config.yaml
hidden_act: "bilinear"
balance_loss: 0.0105
norm: "layernorm"
dataset: "wikipedia_en"
Below are experts of layer 6 (counted from 0) of a mixture-of-experts language model. Rows are named down (a neuron's output weights, with its number) and show model dimensions 0-255. Each number is 50 + 10 x the weight over its row's rms, rounded and kept within 0 to 99.
Before each expert's rows: a language model's description of what the expert responds to. This comes from a sample of Wikipedia text that the model never trained on.

# expert 4
Sentence-initial or clause subject pronouns he, she, He before verbs like was, plus raw bytes of Thai, Chinese and Hebrew text and German/Norwegian word pieces.
down1:37 26 43 35 37 78 52 59 43 57 48 45 41 35 63 37 56 48 29 37 54 41 60 30 45 49 50 44 50 28 36 60 56 40 62 53 52 42 58 65 44 53 41 51 41 44 46 60 58 54 38 69 50 65 57 43 59 63 51 41 57 53 51 37 64 42 47 54 55 55 32 54 62 46 49 59 47 37 53 67 38 38 67 44 56 63 51 60 56 66 36 52 49 52 35 65 44 60 56 61 54 60 35 46 35 34 47 60 34 61 50 64 59 54 25 48 47 61 38 38 53 39 44 62 53 57 58 49 32 49 56 48 53 45 41 56 50 46 60 71 41 46 40 62 51 56 44 76 48 64 50 55 67 56 42 40 60 64 38 61 44 49 67 54 54 49 61 44 75 62 55 31 49 55 56 58 50 54 55 60 50 49 64 36 51 59 33 46 63 58 47 49 42 55 57 46 58 46 36 52 48 38 48 50 56 58 49 47 49 40 54 56 60 49 57 65 51 66 68 40 58 42 38 55 29 51 53 49 29 48 60 39 33 49 42 53 32 32 67 49 49 55 49 47 43 54 36 43 49 61 51 47 40 47 47 46
down2:55 53 52 29 48 51 34 52 38 38 41 51 62 54 46 61 55 57 59 40 38 28 43 36 54 39 32 59 49 42 63 45 57 51 30 53 56 62 49 35 70 48 49 58 42 37 53 59 40 42 75 41 58 49 44 50 48 51 44 20 42 54 59 40 35 73 42 56 33 62 51 56 45 69 68 56 58 45 57 64 51 72 47 60 38 61 55 60 42 46 40 64 32 60 44 50 56 64 64 43 37 56 27 44 53 30 40 57 23 43 35 41 51 47 54 48 59 42 38 58 52 37 51 60 51 48 68 63 39 56 50 50 42 36 44 46 61 47 54 49 44 56 38 54 40 50 53 55 51 70 46 33 47 53 50 53 60 40 65 62 64 52 51 52 33 43 64 39 49 54 49 49 47 44 52 54 40 56 49 65 47 54 62 77 39 33 47 42 45 51 57 64 48 50 47 48 59 60 51 48 54 49 46 55 54 48 37 52 44 52 64 34 44 43 36 52 50 59 50 52 80 58 49 52 40 58 64 56 51 61 45 47 48 49 55 40 66 51 51 57 53 61 54 50 30 33 47 39 50 50 67 47 51 54 65 67
down3:51 71 60 55 48 69 51 51 49 48 54 51 54 45 48 39 48 60 67 40 43 45 37 46 49 42 47 47 48 38 51 57 56 43 50 54 48 43 38 46 30 56 33 52 43 49 56 59 50 60 60 47 25 54 46 53 50 56 35 61 37 40 58 47 51 38 42 51 49 53 47 37 43 62 54 52 45 35 58 55 56 55 50 67 67 56 41 50 60 65 51 36 46 48 46 62 26 42 51 59 54 50 38 50 64 46 71 49 54 44 34 58 45 46 51 61 36 62 52 33 56 53 66 43 28 45 49 52 43 47 55 54 46 62 43 68 40 43 50 48 32 38 27 63 61 53 51 38 55 57 45 64 67 25 37 38 52 43 43 49 41 50 64 61 51 65 53 40 49 69 51 44 45 45 55 29 49 52 49 59 36 39 42 50 52 67 57 68 37 28 68 31 34 46 51 50 69 63 52 41 58 57 49 30 49 60 55 42 43 39 55 48 43 36 62 52 65 40 74 59 48 53 54 42 50 52 50 41 64 48 40 43 57 67 76 75 61 47 56 55 52 38 42 57 48 66 41 44 49 58 56 43 61 63 47 57
down4:39 55 37 27 43 62 55 56 45 46 58 49 66 47 50 35 53 42 54 42 65 55 42 45 50 30 36 60 52 48 56 34 57 48 58 65 66 54 49 47 70 48 52 54 61 59 47 51 53 40 65 53 35 54 36 54 45 38 56 45 25 51 57 49 36 54 54 47 50 54 38 45 46 52 46 47 53 57 62 40 45 68 52 64 56 43 49 51 84 28 47 31 58 42 47 42 45 64 40 47 48 62 61 41 55 44 54 27 51 55 69 48 57 36 44 57 66 47 52 34 58 46 52 38 47 62 49 51 82 66 35 58 57 36 41 39 49 45 45 53 42 63 38 70 49 42 55 58 63 44 34 43 46 44 71 55 45 60 54 49 56 54 43 38 33 42 40 47 61 53 52 46 55 38 51 46 59 42 34 47 63 47 62 46 46 58 62 47 46 61 61 75 60 47 50 46 49 43 74 45 70 44 67 55 41 53 40 47 51 50 36 58 55 53 45 72 55 53 45 61 44 52 38 40 71 45 41 55 43 52 58 35 30 51 57 52 60 51 48 44 60 47 44 60 44 52 37 30 58 36 48 46 46 60 48 51
down5:46 43 61 41 54 62 65 56 63 54 43 59 60 63 62 56 50 44 71 67 52 46 46 48 51 42 56 46 36 58 50 51 53 50 28 42 53 54 49 66 57 47 55 49 30 47 28 48 43 53 57 48 52 53 39 36 47 49 61 56 62 40 30 54 55 42 64 51 46 43 49 54 46 44 51 40 44 37 51 50 47 46 51 58 65 56 49 48 61 41 48 32 40 52 48 44 63 40 61 54 67 26 30 52 58 58 48 53 60 43 60 43 36 45 38 47 39 60 64 42 46 24 42 41 39 54 53 52 67 52 56 44 44 40 30 55 52 59 41 48 63 72 51 46 49 44 64 56 46 53 35 52 58 37 42 73 62 36 57 51 43 51 45 50 53 43 33 79 43 67 41 45 43 45 63 56 54 56 60 66 42 61 22 54 57 57 43 39 36 46 52 46 57 54 58 47 51 63 47 50 45 55 52 54 50 39 57 34 47 44 55 58 46 56 68 49 44 51 53 44 68 42 44 41 52 46 61 65 30 62 56 67 57 36 77 45 59 52 33 51 61 45 45 48 59 33 31 45 45 42 72 56 40 32 51 59
down6:47 58 57 49 48 54 49 62 69 47 74 54 38 58 35 43 58 52 42 63 46 30 38 53 44 61 53 53 43 43 57 57 43 52 41 51 38 61 61 34 42 47 56 48 60 55 60 52 41 50 48 57 52 35 65 52 48 43 53 44 65 42 38 61 60 29 75 41 63 27 68 49 54 47 44 44 50 64 36 44 57 32 53 62 55 47 36 51 38 53 65 63 54 52 43 71 60 50 46 57 44 36 59 54 43 48 64 45 50 43 65 42 46 43 48 49 34 37 49 62 59 67 62 43 55 35 54 42 61 35 39 40 52 39 35 47 61 57 35 48 52 34 60 46 49 56 40 71 58 59 48 61 75 37 33 62 50 42 54 49 68 41 65 22 41 51 42 53 39 46 46 58 35 67 32 53 57 60 43 47 49 49 50 35 51 65 47 52 65 42 36 51 51 70 42 54 60 62 49 69 49 35 63 46 46 43 38 52 43 44 29 47 46 41 48 35 50 46 44 56 38 60 57 50 59 68 56 57 54 43 41 49 53 58 57 51 41 47 61 57 65 38 58 68 37 47 51 42 42 55 58 42 46 58 50 42
down7:36 48 44 71 49 68 54 42 55 53 37 59 54 57 40 61 72 39 68 63 60 51 53 38 36 53 39 52 43 70 35 44 45 46 43 58 26 63 54 54 44 60 63 63 44 43 40 54 48 62 46 46 49 59 37 49 54 50 35 60 43 59 48 65 51 40 55 45 38 54 53 42 39 49 50 41 44 49 57 50 33 36 37 43 51 49 43 57 68 59 64 34 66 65 47 23 46 46 48 48 52 48 66 59 52 49 47 35 56 60 66 60 56 48 55 63 58 41 43 41 54 45 37 51 55 52 44 48 47 42 47 54 69 47 57 53 58 39 45 57 53 52 36 55 38 56 45 53 57 60 63 54 65 69 42 64 56 49 42 34 49 36 55 55 66 63 14 49 34 55 43 35 43 46 61 48 40 69 59 48 48 55 30 63 55 41 67 51 38 55 40 38 58 57 35 62 59 60 62 43 60 46 56 53 44 58 60 41 39 19 53 57 49 44 55 41 61 42 48 46 49 37 53 31 55 64 52 64 50 34 48 50 45 57 45 45 40 42 54 61 47 71 57 38 42 62 38 46 48 58 36 48 58 48 67 44
down8:49 44 55 45 45 49 42 58 49 42 45 54 53 45 70 50 58 54 32 65 45 55 43 54 56 57 55 47 51 53 60 48 47 61 59 43 49 46 41 55 47 62 45 51 62 73 61 46 38 66 55 34 47 64 32 28 55 55 51 46 46 37 34 53 38 58 53 57 37 31 39 42 45 47 50 60 50 53 52 56 38 60 38 63 61 58 36 57 57 37 57 43 48 58 40 60 56 58 68 57 52 40 59 59 41 32 43 67 54 74 34 41 47 47 72 21 38 47 61 67 71 52 41 55 66 41 65 66 41 49 55 55 48 47 58 52 47 47 56 39 44 70 59 56 38 46 73 41 44 58 46 43 54 46 54 58 46 35 30 54 53 44 50 47 40 61 41 46 59 44 53 39 70 67 42 46 68 46 65 54 43 41 49 73 50 60 56 50 53 57 41 59 53 36 30 48 58 50 35 48 46 64 62 42 46 56 55 61 33 49 50 51 43 41 47 53 46 32 59 36 57 50 44 44 42 39 46 57 47 41 49 40 61 46 44 38 32 54 63 40 70 48 48 49 51 67 31 56 44 48 29 66 35 44 48 44
down9:58 46 36 44 39 42 53 52 49 52 36 50 48 48 45 63 44 47 44 56 48 37 51 52 33 42 31 60 47 33 50 49 53 36 43 41 40 42 40 55 59 49 35 56 52 60 43 51 47 51 47 27 49 37 42 51 61 65 59 52 43 44 53 54 54 70 62 51 61 57 64 62 53 46 37 34 64 39 41 43 37 37 59 34 35 37 61 48 42 41 63 38 49 58 35 55 50 37 68 49 55 53 50 52 47 57 44 61 46 49 30 54 64 68 65 40 61 46 68 49 62 55 43 54 42 77 42 41 57 45 44 54 37 72 58 50 43 35 42 50 52 51 59 54 49 56 57 52 64 57 49 45 46 51 34 47 89 54 38 48 54 55 56 35 62 77 57 36 55 44 67 63 68 51 69 68 52 62 67 49 73 56 52 63 59 45 48 49 42 57 53 54 38 38 49 55 49 63 53 68 44 29 41 39 46 43 44 48 49 42 52 57 49 59 57 51 55 60 49 44 48 42 60 58 37 46 43 61 56 51 62 52 44 59 60 32 44 54 36 53 62 44 48 59 27 41 43 35 66 45 48 41 42 41 47 49
down10:53 67 50 44 54 47 51 62 47 53 41 38 44 58 35 41 58 49 35 58 30 54 41 35 72 55 45 46 33 53 53 51 63 56 52 56 42 48 56 49 51 46 42 66 59 71 44 43 53 33 53 47 55 51 64 60 50 68 48 69 44 57 45 46 52 49 40 68 71 47 69 52 52 43 47 52 47 46 49 40 48 69 56 56 42 55 38 53 74 49 34 77 53 58 40 50 30 43 67 42 60 46 36 45 24 39 46 56 50 46 46 35 51 53 44 64 39 48 37 38 47 49 48 43 50 43 63 32 48 56 51 51 56 52 64 52 42 53 52 50 37 50 30 66 53 48 39 37 58 40 55 48 43 38 39 54 35 34 64 43 66 42 55 46 59 57 41 61 57 50 44 40 49 65 41 50 42 47 46 74 51 41 26 64 46 51 57 47 44 43 66 44 56 51 52 42 59 59 58 49 66 48 49 50 57 42 53 48 46 61 50 36 51 62 47 40 55 33 57 65 64 35 57 54 58 45 47 45 23 53 36 57 59 68 64 46 34 65 46 58 61 61 52 55 45 63 35 51 60 52 37 48 65 29 41 67
down11:57 40 47 41 59 48 27 29 65 42 55 42 36 55 49 64 40 59 53 48 45 42 29 65 42 44 55 48 47 52 34 43 42 44 69 40 35 43 44 74 47 53 52 43 69 54 50 62 62 58 55 46 52 48 51 52 59 69 45 40 51 56 42 45 47 60 51 62 57 43 61 48 80 48 45 57 50 52 42 32 57 53 43 54 50 74 60 28 61 35 37 59 57 42 63 53 48 53 44 57 47 35 57 46 41 57 42 53 57 51 47 39 62 51 38 67 78 43 44 22 49 58 57 35 46 46 64 58 49 53 49 67 58 62 66 63 33 52 40 40 41 56 44 66 36 38 53 45 39 26 44 50 68 48 61 56 66 46 52 52 53 40 50 43 59 34 40 38 56 46 62 44 45 36 47 50 49 51 54 51 37 65 41 48 42 48 41 49 57 36 60 45 58 43 50 53 43 54 46 59 43 47 62 41 60 30 46 46 50 56 45 59 63 52 65 52 50 60 41 71 48 50 64 54 50 52 55 41 55 45 70 56 52 68 52 49 46 51 63 38 43 41 30 56 34 57 59 52 62 61 49 39 47 27 48 52
down12:50 58 27 53 50 42 43 39 65 50 43 51 48 53 72 70 37 58 61 38 47 53 55 45 42 44 62 50 59 55 45 50 52 66 61 43 47 48 62 63 59 18 49 53 45 42 45 55 35 55 52 37 64 33 63 37 54 32 47 53 39 54 56 40 38 44 57 43 70 54 63 51 52 37 53 50 58 47 56 44 65 48 47 45 49 58 58 67 53 42 28 58 37 64 46 49 33 63 36 54 33 59 62 36 46 50 54 53 44 46 43 63 56 40 52 47 51 44 47 72 38 53 27 43 48 51 38 51 36 42 56 60 59 49 44 51 65 60 45 56 44 50 43 61 51 45 40 50 34 50 41 44 60 59 52 60 51 68 55 56 59 48 58 56 56 34 69 37 59 37 39 43 58 53 46 55 59 28 46 62 45 64 58 56 51 42 41 59 49 62 45 44 34 44 55 40 57 52 57 62 64 50 51 38 55 44 61 44 63 64 30 64 31 69 51 43 67 34 30 70 50 43 56 60 67 69 57 44 28 56 47 55 54 28 47 45 57 49 53 57 47 54 45 50 50 59 36 53 64 43 41 45 41 50 40 51
down13:54 41 67 59 24 61 55 51 39 59 50 39 45 53 80 51 56 65 50 59 50 45 52 44 47 60 71 44 56 76 50 34 31 41 56 44 35 38 59 47 57 42 68 48 34 46 54 42 52 49 40 46 50 40 49 71 38 54 57 34 37 55 45 53 53 51 52 46 31 60 62 49 48 43 53 46 48 52 43 55 51 58 53 49 64 42 51 51 38 40 36 47 43 64 61 65 55 52 40 41 44 53 65 55 62 45 45 48 64 68 38 51 53 58 61 60 48 65 55 45 42 42 49 48 35 57 60 45 57 31 57 51 73 63 54 50 34 62 37 33 70 55 48 61 45 68 71 53 60 59 36 42 61 55 45 46 41 60 37 64 51 64 41 56 46 50 62 53 46 47 42 65 40 49 54 37 70 41 53 48 56 49 48 42 49 52 55 54 53 52 46 70 28 52 39 46 59 43 67 59 21 52 46 35 51 45 63 54 31 51 56 38 39 45 49 42 41 48 50 65 65 46 51 55 52 46 41 49 41 44 42 38 23 48 41 35 54 45 48 43 49 54 23 38 53 48 63 60 54 43 49 48 53 61 49 57
down14:47 52 45 57 41 38 55 43 53 48 49 47 44 42 68 57 39 59 66 44 58 63 56 45 72 66 44 50 49 54 75 54 55 44 49 36 56 51 49 48 52 45 83 53 48 52 61 45 43 34 46 39 45 44 67 64 49 61 37 46 61 48 56 53 46 37 65 64 56 55 48 65 56 68 48 49 48 35 55 44 58 64 40 60 70 32 56 52 46 44 40 49 61 70 60 73 51 40 39 46 51 59 57 37 58 47 44 19 61 33 43 52 50 56 63 63 69 29 43 59 45 54 38 57 60 50 44 39 47 54 42 60 50 60 51 37 40 70 36 47 44 44 51 40 58 47 44 28 52 31 55 48 35 41 50 54 50 47 53 42 29 44 43 56 57 43 65 42 46 42 45 47 51 43 44 68 42 38 37 34 46 60 63 40 36 45 64 55 59 42 59 30 58 59 44 67 47 53 52 49 52 43 38 67 61 57 44 42 49 62 51 49 66 59 51 53 48 66 54 48 60 44 47 66 60 53 39 52 52 55 47 57 53 52 41 45 51 37 42 45 35 46 35 49 62 57 51 52 51 37 54 49 31 56 20 44
down15:67 52 66 69 54 47 56 48 67 47 49 40 43 37 78 35 58 61 56 31 46 67 59 47 56 51 58 67 54 45 53 45 51 36 51 50 47 62 56 50 51 50 48 68 55 50 51 58 44 53 43 61 47 52 24 35 58 40 47 61 46 46 52 62 44 42 36 45 57 58 44 53 54 39 44 38 44 52 63 64 62 41 52 61 47 55 49 33 59 55 40 34 67 55 46 28 30 27 67 29 53 52 37 52 58 53 44 57 43 52 29 67 53 39 49 61 48 36 54 50 59 42 43 40 29 46 42 37 42 53 22 50 49 44 38 35 53 58 67 57 48 42 53 56 65 54 44 43 66 55 56 51 49 46 54 64 48 60 38 49 54 42 45 50 39 65 55 50 63 42 68 48 68 50 51 45 41 38 42 58 42 59 66 57 42 55 44 57 50 45 55 46 45 41 45 53 53 48 54 41 59 35 48 52 42 45 52 62 54 71 55 41 57 43 40 61 68 41 50 38 58 76 47 45 81 57 57 33 39 53 41 45 51 49 40 60 50 45 44 56 38 45 52 61 56 50 50 44 46 41 56 34 44 70 40 64
down16:50 63 36 52 49 60 71 44 33 61 55 52 41 51 65 57 60 47 48 65 59 61 37 47 47 35 55 58 44 53 38 50 53 45 54 49 54 59 67 58 33 64 49 38 60 47 46 48 62 58 42 61 52 58 44 55 53 51 42 43 48 46 39 75 69 41 40 41 53 52 35 44 52 47 47 49 48 53 43 46 43 48 51 28 50 62 54 52 46 55 42 57 44 49 45 33 64 70 32 48 41 65 65 57 58 45 50 45 51 50 55 45 38 39 41 47 39 44 31 55 67 53 44 56 58 40 61 52 46 48 33 50 66 72 42 47 65 46 32 48 37 70 82 47 44 54 69 44 35 41 61 61 58 53 46 55 43 51 43 26 50 51 42 55 53 41 39 41 63 26 37 52 48 49 37 66 49 57 40 62 37 37 54 66 35 37 39 59 51 55 43 54 46 39 63 63 50 64 45 49 56 39 48 58 55 69 45 47 36 49 48 41 37 41 28 45 40 38 55 67 55 57 72 49 68 52 54 52 56 61 54 52 42 34 54 58 62 32 67 52 53 37 55 56 52 50 40 45 42 65 53 51 48 38 47 64
down17:45 42 47 48 48 71 68 41 35 52 57 44 63 38 35 35 68 50 43 30 46 60 64 26 49 48 45 57 47 48 65 42 65 54 49 51 57 36 42 60 44 62 66 39 35 62 46 51 50 39 59 68 44 63 51 54 53 61 54 57 37 36 55 56 38 38 43 28 47 41 43 51 54 41 38 45 39 55 58 58 52 60 51 30 56 50 25 53 56 64 41 51 46 61 46 53 62 20 65 70 47 58 64 51 45 56 47 73 48 31 44 47 53 46 49 54 36 35 42 50 61 53 57 63 48 52 45 53 57 39 43 44 37 43 55 61 48 45 49 44 47 62 53 58 42 62 67 50 47 54 45 65 36 54 55 42 58 54 50 50 44 54 25 42 55 47 60 51 47 50 47 46 65 56 58 46 47 51 67 46 60 40 57 38 43 39 70 45 48 26 49 65 57 52 43 54 49 50 58 48 51 49 44 63 37 54 48 55 36 59 47 46 52 34 44 47 37 53 46 51 47 32 46 66 60 68 34 54 73 46 67 58 63 41 56 44 55 52 40 40 68 55 66 52 70 51 49 44 48 38 60 55 40 47 62 31
down18:39 43 43 33 56 40 45 67 52 58 47 41 39 45 54 25 32 64 60 61 47 66 37 63 33 63 50 55 51 59 50 49 37 61 39 55 53 61 53 51 50 42 54 42 62 36 50 42 54 47 62 53 69 66 51 48 52 50 38 53 39 50 32 59 47 65 37 42 35 49 47 35 61 56 57 46 45 50 30 61 57 43 45 40 42 58 64 41 57 57 47 42 40 51 40 58 34 55 43 42 38 54 44 40 62 40 62 58 54 51 53 51 54 71 41 53 60 49 46 37 54 53 57 53 76 48 37 50 51 58 48 48 47 26 40 46 45 44 51 33 46 31 65 51 41 55 64 56 41 56 65 60 53 38 51 50 44 44 38 59 48 56 41 60 37 55 41 52 54 53 31 59 55 55 61 49 70 71 41 53 50 52 28 42 47 55 40 57 53 62 52 60 41 56 47 49 36 41 33 53 66 74 53 50 60 52 36 71 50 59 58 48 52 46 47 49 53 35 49 52 66 52 38 53 67 57 52 66 40 64 55 55 56 41 41 45 68 40 52 47 37 29 53 45 53 63 70 67 24 49 43 48 54 49 67 57
down19:77 62 52 53 51 41 41 45 51 43 36 53 50 32 59 41 61 57 49 41 55 53 46 39 49 40 43 49 49 49 38 49 64 57 43 66 44 65 58 40 53 43 51 47 48 57 68 39 50 62 47 41 49 50 51 50 54 39 49 53 42 41 37 45 61 66 63 62 62 30 55 40 68 56 62 48 44 40 38 45 45 35 52 47 41 47 45 78 33 40 57 42 48 50 73 30 56 40 56 67 40 62 33 45 48 60 44 65 43 37 57 32 48 55 43 52 64 37 46 31 61 43 52 71 54 56 43 42 50 43 55 56 56 50 33 33 50 48 40 53 61 43 48 38 62 56 23 61 63 47 57 51 56 66 53 49 53 59 64 50 48 46 38 59 49 48 66 46 49 30 51 58 43 34 67 59 36 41 50 39 38 54 71 61 46 50 59 61 41 57 46 54 61 47 58 36 50 51 38 56 47 33 55 71 43 35 58 55 41 37 49 39 66 59 49 51 51 42 55 49 41 64 59 57 51 33 49 66 61 42 54 45 46 37 49 52 35 42 69 54 62 65 48 53 49 48 48 58 51 67 50 35 66 68 40 39
down20:51 57 51 49 50 49 49 34 44 49 50 53 44 59 54 68 36 49 43 63 44 44 34 58 63 34 68 58 59 43 22 33 58 58 64 45 63 52 50 51 38 42 43 38 59 43 36 62 34 53 48 67 45 47 59 52 49 48 44 53 55 49 24 46 17 60 45 44 52 60 43 60 62 43 41 58 44 47 55 54 50 49 49 49 44 49 43 49 64 66 24 65 43 51 39 43 48 59 43 63 29 54 46 41 64 45 45 49 38 35 51 55 45 70 53 51 55 45 60 46 51 55 42 56 36 51 52 58 43 47 29 51 61 65 43 67 52 58 57 46 47 47 56 52 55 36 72 36 17 40 65 43 56 38 49 47 51 57 67 61 63 51 45 57 43 47 65 54 58 39 51 63 54 54 37 83 45 54 57 26 54 35 50 52 59 53 34 42 57 50 58 47 51 45 51 45 40 54 51 48 52 46 33 48 51 28 51 47 58 56 48 40 42 64 53 46 68 55 31 50 66 60 42 59 48 56 47 77 53 36 48 51 55 47 45 50 52 61 49 51 48 48 70 42 58 60 45 64 61 63 50 48 47 45 41 58
down21:55 42 34 58 52 54 56 51 50 66 49 48 45 51 44 64 37 42 54 69 62 38 45 61 57 48 61 49 51 38 42 53 43 49 45 61 43 42 54 56 63 48 52 46 73 33 40 31 60 65 46 48 45 54 60 64 44 42 46 55 35 64 31 50 57 54 50 64 46 41 29 55 52 58 33 57 45 54 48 38 50 39 59 48 50 52 49 49 69 44 46 46 60 61 40 14 24 63 40 50 37 54 50 54 59 54 40 61 48 52 60 46 49 53 53 33 33 50 58 52 53 39 63 54 63 51 56 54 31 50 51 50 51 62 58 44 53 61 49 46 54 41 60 40 56 38 60 45 47 49 58 51 44 37 61 49 61 48 59 47 38 43 50 43 50 50 62 62 42 58 41 63 66 51 42 49 48 42 47 41 62 53 39 46 41 52 71 38 48 40 37 63 58 64 32 49 51 71 51 59 58 46 67 25 16 39 49 46 54 31 47 46 57 44 50 54 44 57 52 62 76 44 44 51 58 30 41 47 45 45 41 34 37 53 48 60 49 70 63 49 66 44 42 50 49 45 66 39 66 70 48 48 70 59 44 50
down22:56 62 63 36 59 62 68 44 59 59 55 39 49 63 46 51 44 55 50 52 35 52 40 45 42 57 69 55 37 43 61 48 48 58 70 53 61 48 42 55 39 49 78 41 51 39 46 34 51 57 43 46 60 58 66 39 44 45 39 71 53 65 60 61 58 35 64 33 32 56 50 48 47 39 45 47 39 45 56 42 65 56 29 50 41 56 43 53 58 33 54 42 35 37 51 64 43 52 48 38 59 54 41 53 43 45 42 58 44 51 48 73 61 45 58 41 48 46 42 60 43 60 63 61 45 53 48 44 44 45 51 44 37 50 44 48 51 31 49 44 65 47 47 46 58 47 45 42 51 63 62 62 26 48 43 45 62 56 41 27 59 38 40 41 67 37 57 55 53 52 46 44 59 60 52 55 37 69 58 37 68 50 50 48 41 49 71 52 45 37 55 66 44 60 59 53 31 64 50 35 51 61 37 59 45 63 57 36 51 36 42 40 66 43 62 55 46 64 45 55 53 42 39 31 45 68 58 57 29 64 38 54 63 50 52 51 39 38 50 64 34 59 55 54 48 58 31 39 34 57 66 52 59 47 50 55
down23:32 49 48 37 65 42 64 58 47 30 38 50 45 53 42 42 46 48 44 48 65 60 47 51 60 35 53 76 55 49 60 50 63 54 42 55 59 57 53 51 31 40 44 48 48 58 57 47 47 48 35 56 57 43 45 22 42 42 65 52 42 35 50 48 57 65 51 66 43 52 58 38 53 28 36 49 40 37 50 48 66 42 45 42 48 36 59 50 39 44 59 46 44 47 54 57 70 62 46 59 64 60 46 79 50 37 54 51 71 49 44 50 43 58 44 70 42 58 40 58 41 31 45 36 51 41 41 36 53 57 34 49 31 53 50 63 37 56 66 51 54 43 52 58 51 62 71 58 35 61 60 58 55 38 35 49 50 61 36 36 60 56 52 52 36 69 52 40 45 58 51 60 55 58 50 48 44 61 54 72 43 51 42 73 53 40 63 36 62 73 47 22 51 54 40 50 64 57 54 51 48 60 51 56 60 53 47 36 60 50 51 49 46 43 36 47 49 38 61 61 53 63 53 40 65 44 47 60 43 48 60 63 46 50 44 53 52 45 49 31 64 31 52 46 36 45 50 41 51 48 70 53 48 42 33 52
down24:29 56 53 44 53 41 45 50 46 61 63 40 42 43 27 49 56 39 43 39 56 52 39 24 50 41 35 41 49 56 57 54 52 65 48 29 49 51 52 28 59 52 47 50 46 57 61 43 48 46 65 56 64 57 45 58 49 42 44 35 42 43 42 51 60 46 30 59 49 50 43 59 51 68 52 51 54 54 51 55 39 51 38 33 45 64 67 63 34 77 60 45 62 60 49 27 59 63 50 67 44 45 54 46 47 54 38 43 50 43 56 44 52 58 40 47 52 61 44 66 29 39 42 53 56 40 62 43 50 42 48 59 45 40 58 62 27 63 54 48 53 58 48 65 52 40 62 41 63 50 55 38 47 48 59 36 59 35 53 44 58 43 40 54 39 58 55 63 60 63 51 51 49 29 58 50 39 40 39 60 49 54 47 72 33 52 86 61 51 57 39 60 50 46 44 50 44 52 60 58 47 75 58 52 62 35 40 52 59 57 57 50 47 43 53 64 42 55 56 29 48 39 61 38 54 58 42 41 50 55 51 68 56 43 59 53 56 53 40 72 43 56 38 55 42 26 51 72 45 50 41 42 53 46 60 41
down25:49 43 41 42 48 54 58 74 58 51 45 28 29 47 44 65 37 63 43 55 69 40 41 50 33 49 52 45 39 69 42 54 55 47 44 29 50 44 36 54 50 69 27 47 32 43 56 61 60 54 50 44 27 40 61 48 59 57 59 38 59 32 45 75 45 52 60 52 50 50 39 54 41 59 58 39 66 49 43 73 45 27 72 51 65 43 50 45 56 50 51 50 67 52 46 62 63 43 70 45 48 47 64 44 46 45 53 55 49 59 58 55 74 55 41 41 47 52 48 55 63 38 60 43 53 59 52 58 44 38 55 54 54 69 44 73 48 45 35 51 47 41 52 52 45 53 54 59 47 29 35 53 56 50 36 58 39 44 53 59 55 46 56 48 61 43 36 71 38 47 73 61 53 45 58 47 49 73 65 44 44 52 65 56 40 56 55 66 42 45 46 45 42 48 48 56 30 43 47 55 46 45 58 41 40 65 50 42 38 59 45 47 35 54 55 45 38 40 57 27 55 66 50 40 54 59 44 46 56 37 50 58 55 29 55 51 44 47 50 46 52 40 44 58 38 38 67 52 54 54 60 46 50 53 50 50
down26:56 60 52 46 59 31 49 57 59 51 58 39 42 49 50 78 49 50 66 59 42 46 61 50 67 67 61 47 62 70 52 47 49 40 55 52 58 52 44 53 58 52 55 56 45 50 51 54 38 64 59 39 56 60 39 71 48 64 52 53 48 46 34 60 51 50 44 46 57 33 48 38 51 47 43 50 42 55 56 54 61 12 57 49 54 47 53 64 44 40 80 45 58 58 55 49 54 43 47 66 48 51 47 52 32 39 47 46 47 38 51 48 37 20 62 38 50 45 43 44 55 61 56 48 57 31 53 57 44 48 65 55 56 46 45 30 64 48 42 68 51 52 52 30 54 51 67 40 52 62 48 54 28 38 58 54 46 54 43 41 50 52 50 58 46 57 46 40 41 45 32 67 51 74 54 59 55 28 49 41 53 39 53 57 52 54 57 45 53 50 40 54 52 43 53 28 35 52 38 61 48 53 53 34 74 20 53 56 41 64 51 58 61 43 40 48 55 42 51 42 40 50 44 46 40 48 44 56 53 49 51 56 48 53 67 58 42 29 38 34 44 64 44 39 69 60 53 30 61 55 51 58 55 42 35 55
down27:51 34 60 61 46 56 49 35 60 41 59 71 73 41 63 46 71 48 44 46 63 51 40 53 48 62 52 41 62 64 63 63 59 53 33 47 60 46 34 44 32 55 51 54 42 41 44 50 46 47 65 42 39 49 45 47 45 53 48 57 40 59 55 54 49 38 47 33 14 32 40 41 55 38 54 53 60 54 47 50 51 48 68 72 44 46 32 47 48 37 39 53 52 30 42 13 54 59 49 60 47 58 55 53 57 68 50 44 60 57 58 52 56 61 68 51 49 40 52 46 42 58 55 66 32 41 48 63 66 39 35 46 53 57 32 38 42 51 47 64 48 48 49 55 64 65 58 54 63 39 55 63 63 23 44 56 52 37 46 61 46 60 52 37 44 55 38 56 50 54 56 41 56 57 57 47 44 54 43 52 42 41 51 56 40 47 44 50 55 48 49 58 67 48 47 60 51 52 50 59 51 38 44 65 63 48 44 46 34 53 53 34 50 44 42 64 48 65 46 58 60 57 50 45 48 55 60 29 46 49 60 63 68 57 66 39 52 36 34 60 57 47 44 41 39 27 66 43 45 49 48 30 54 51 47 56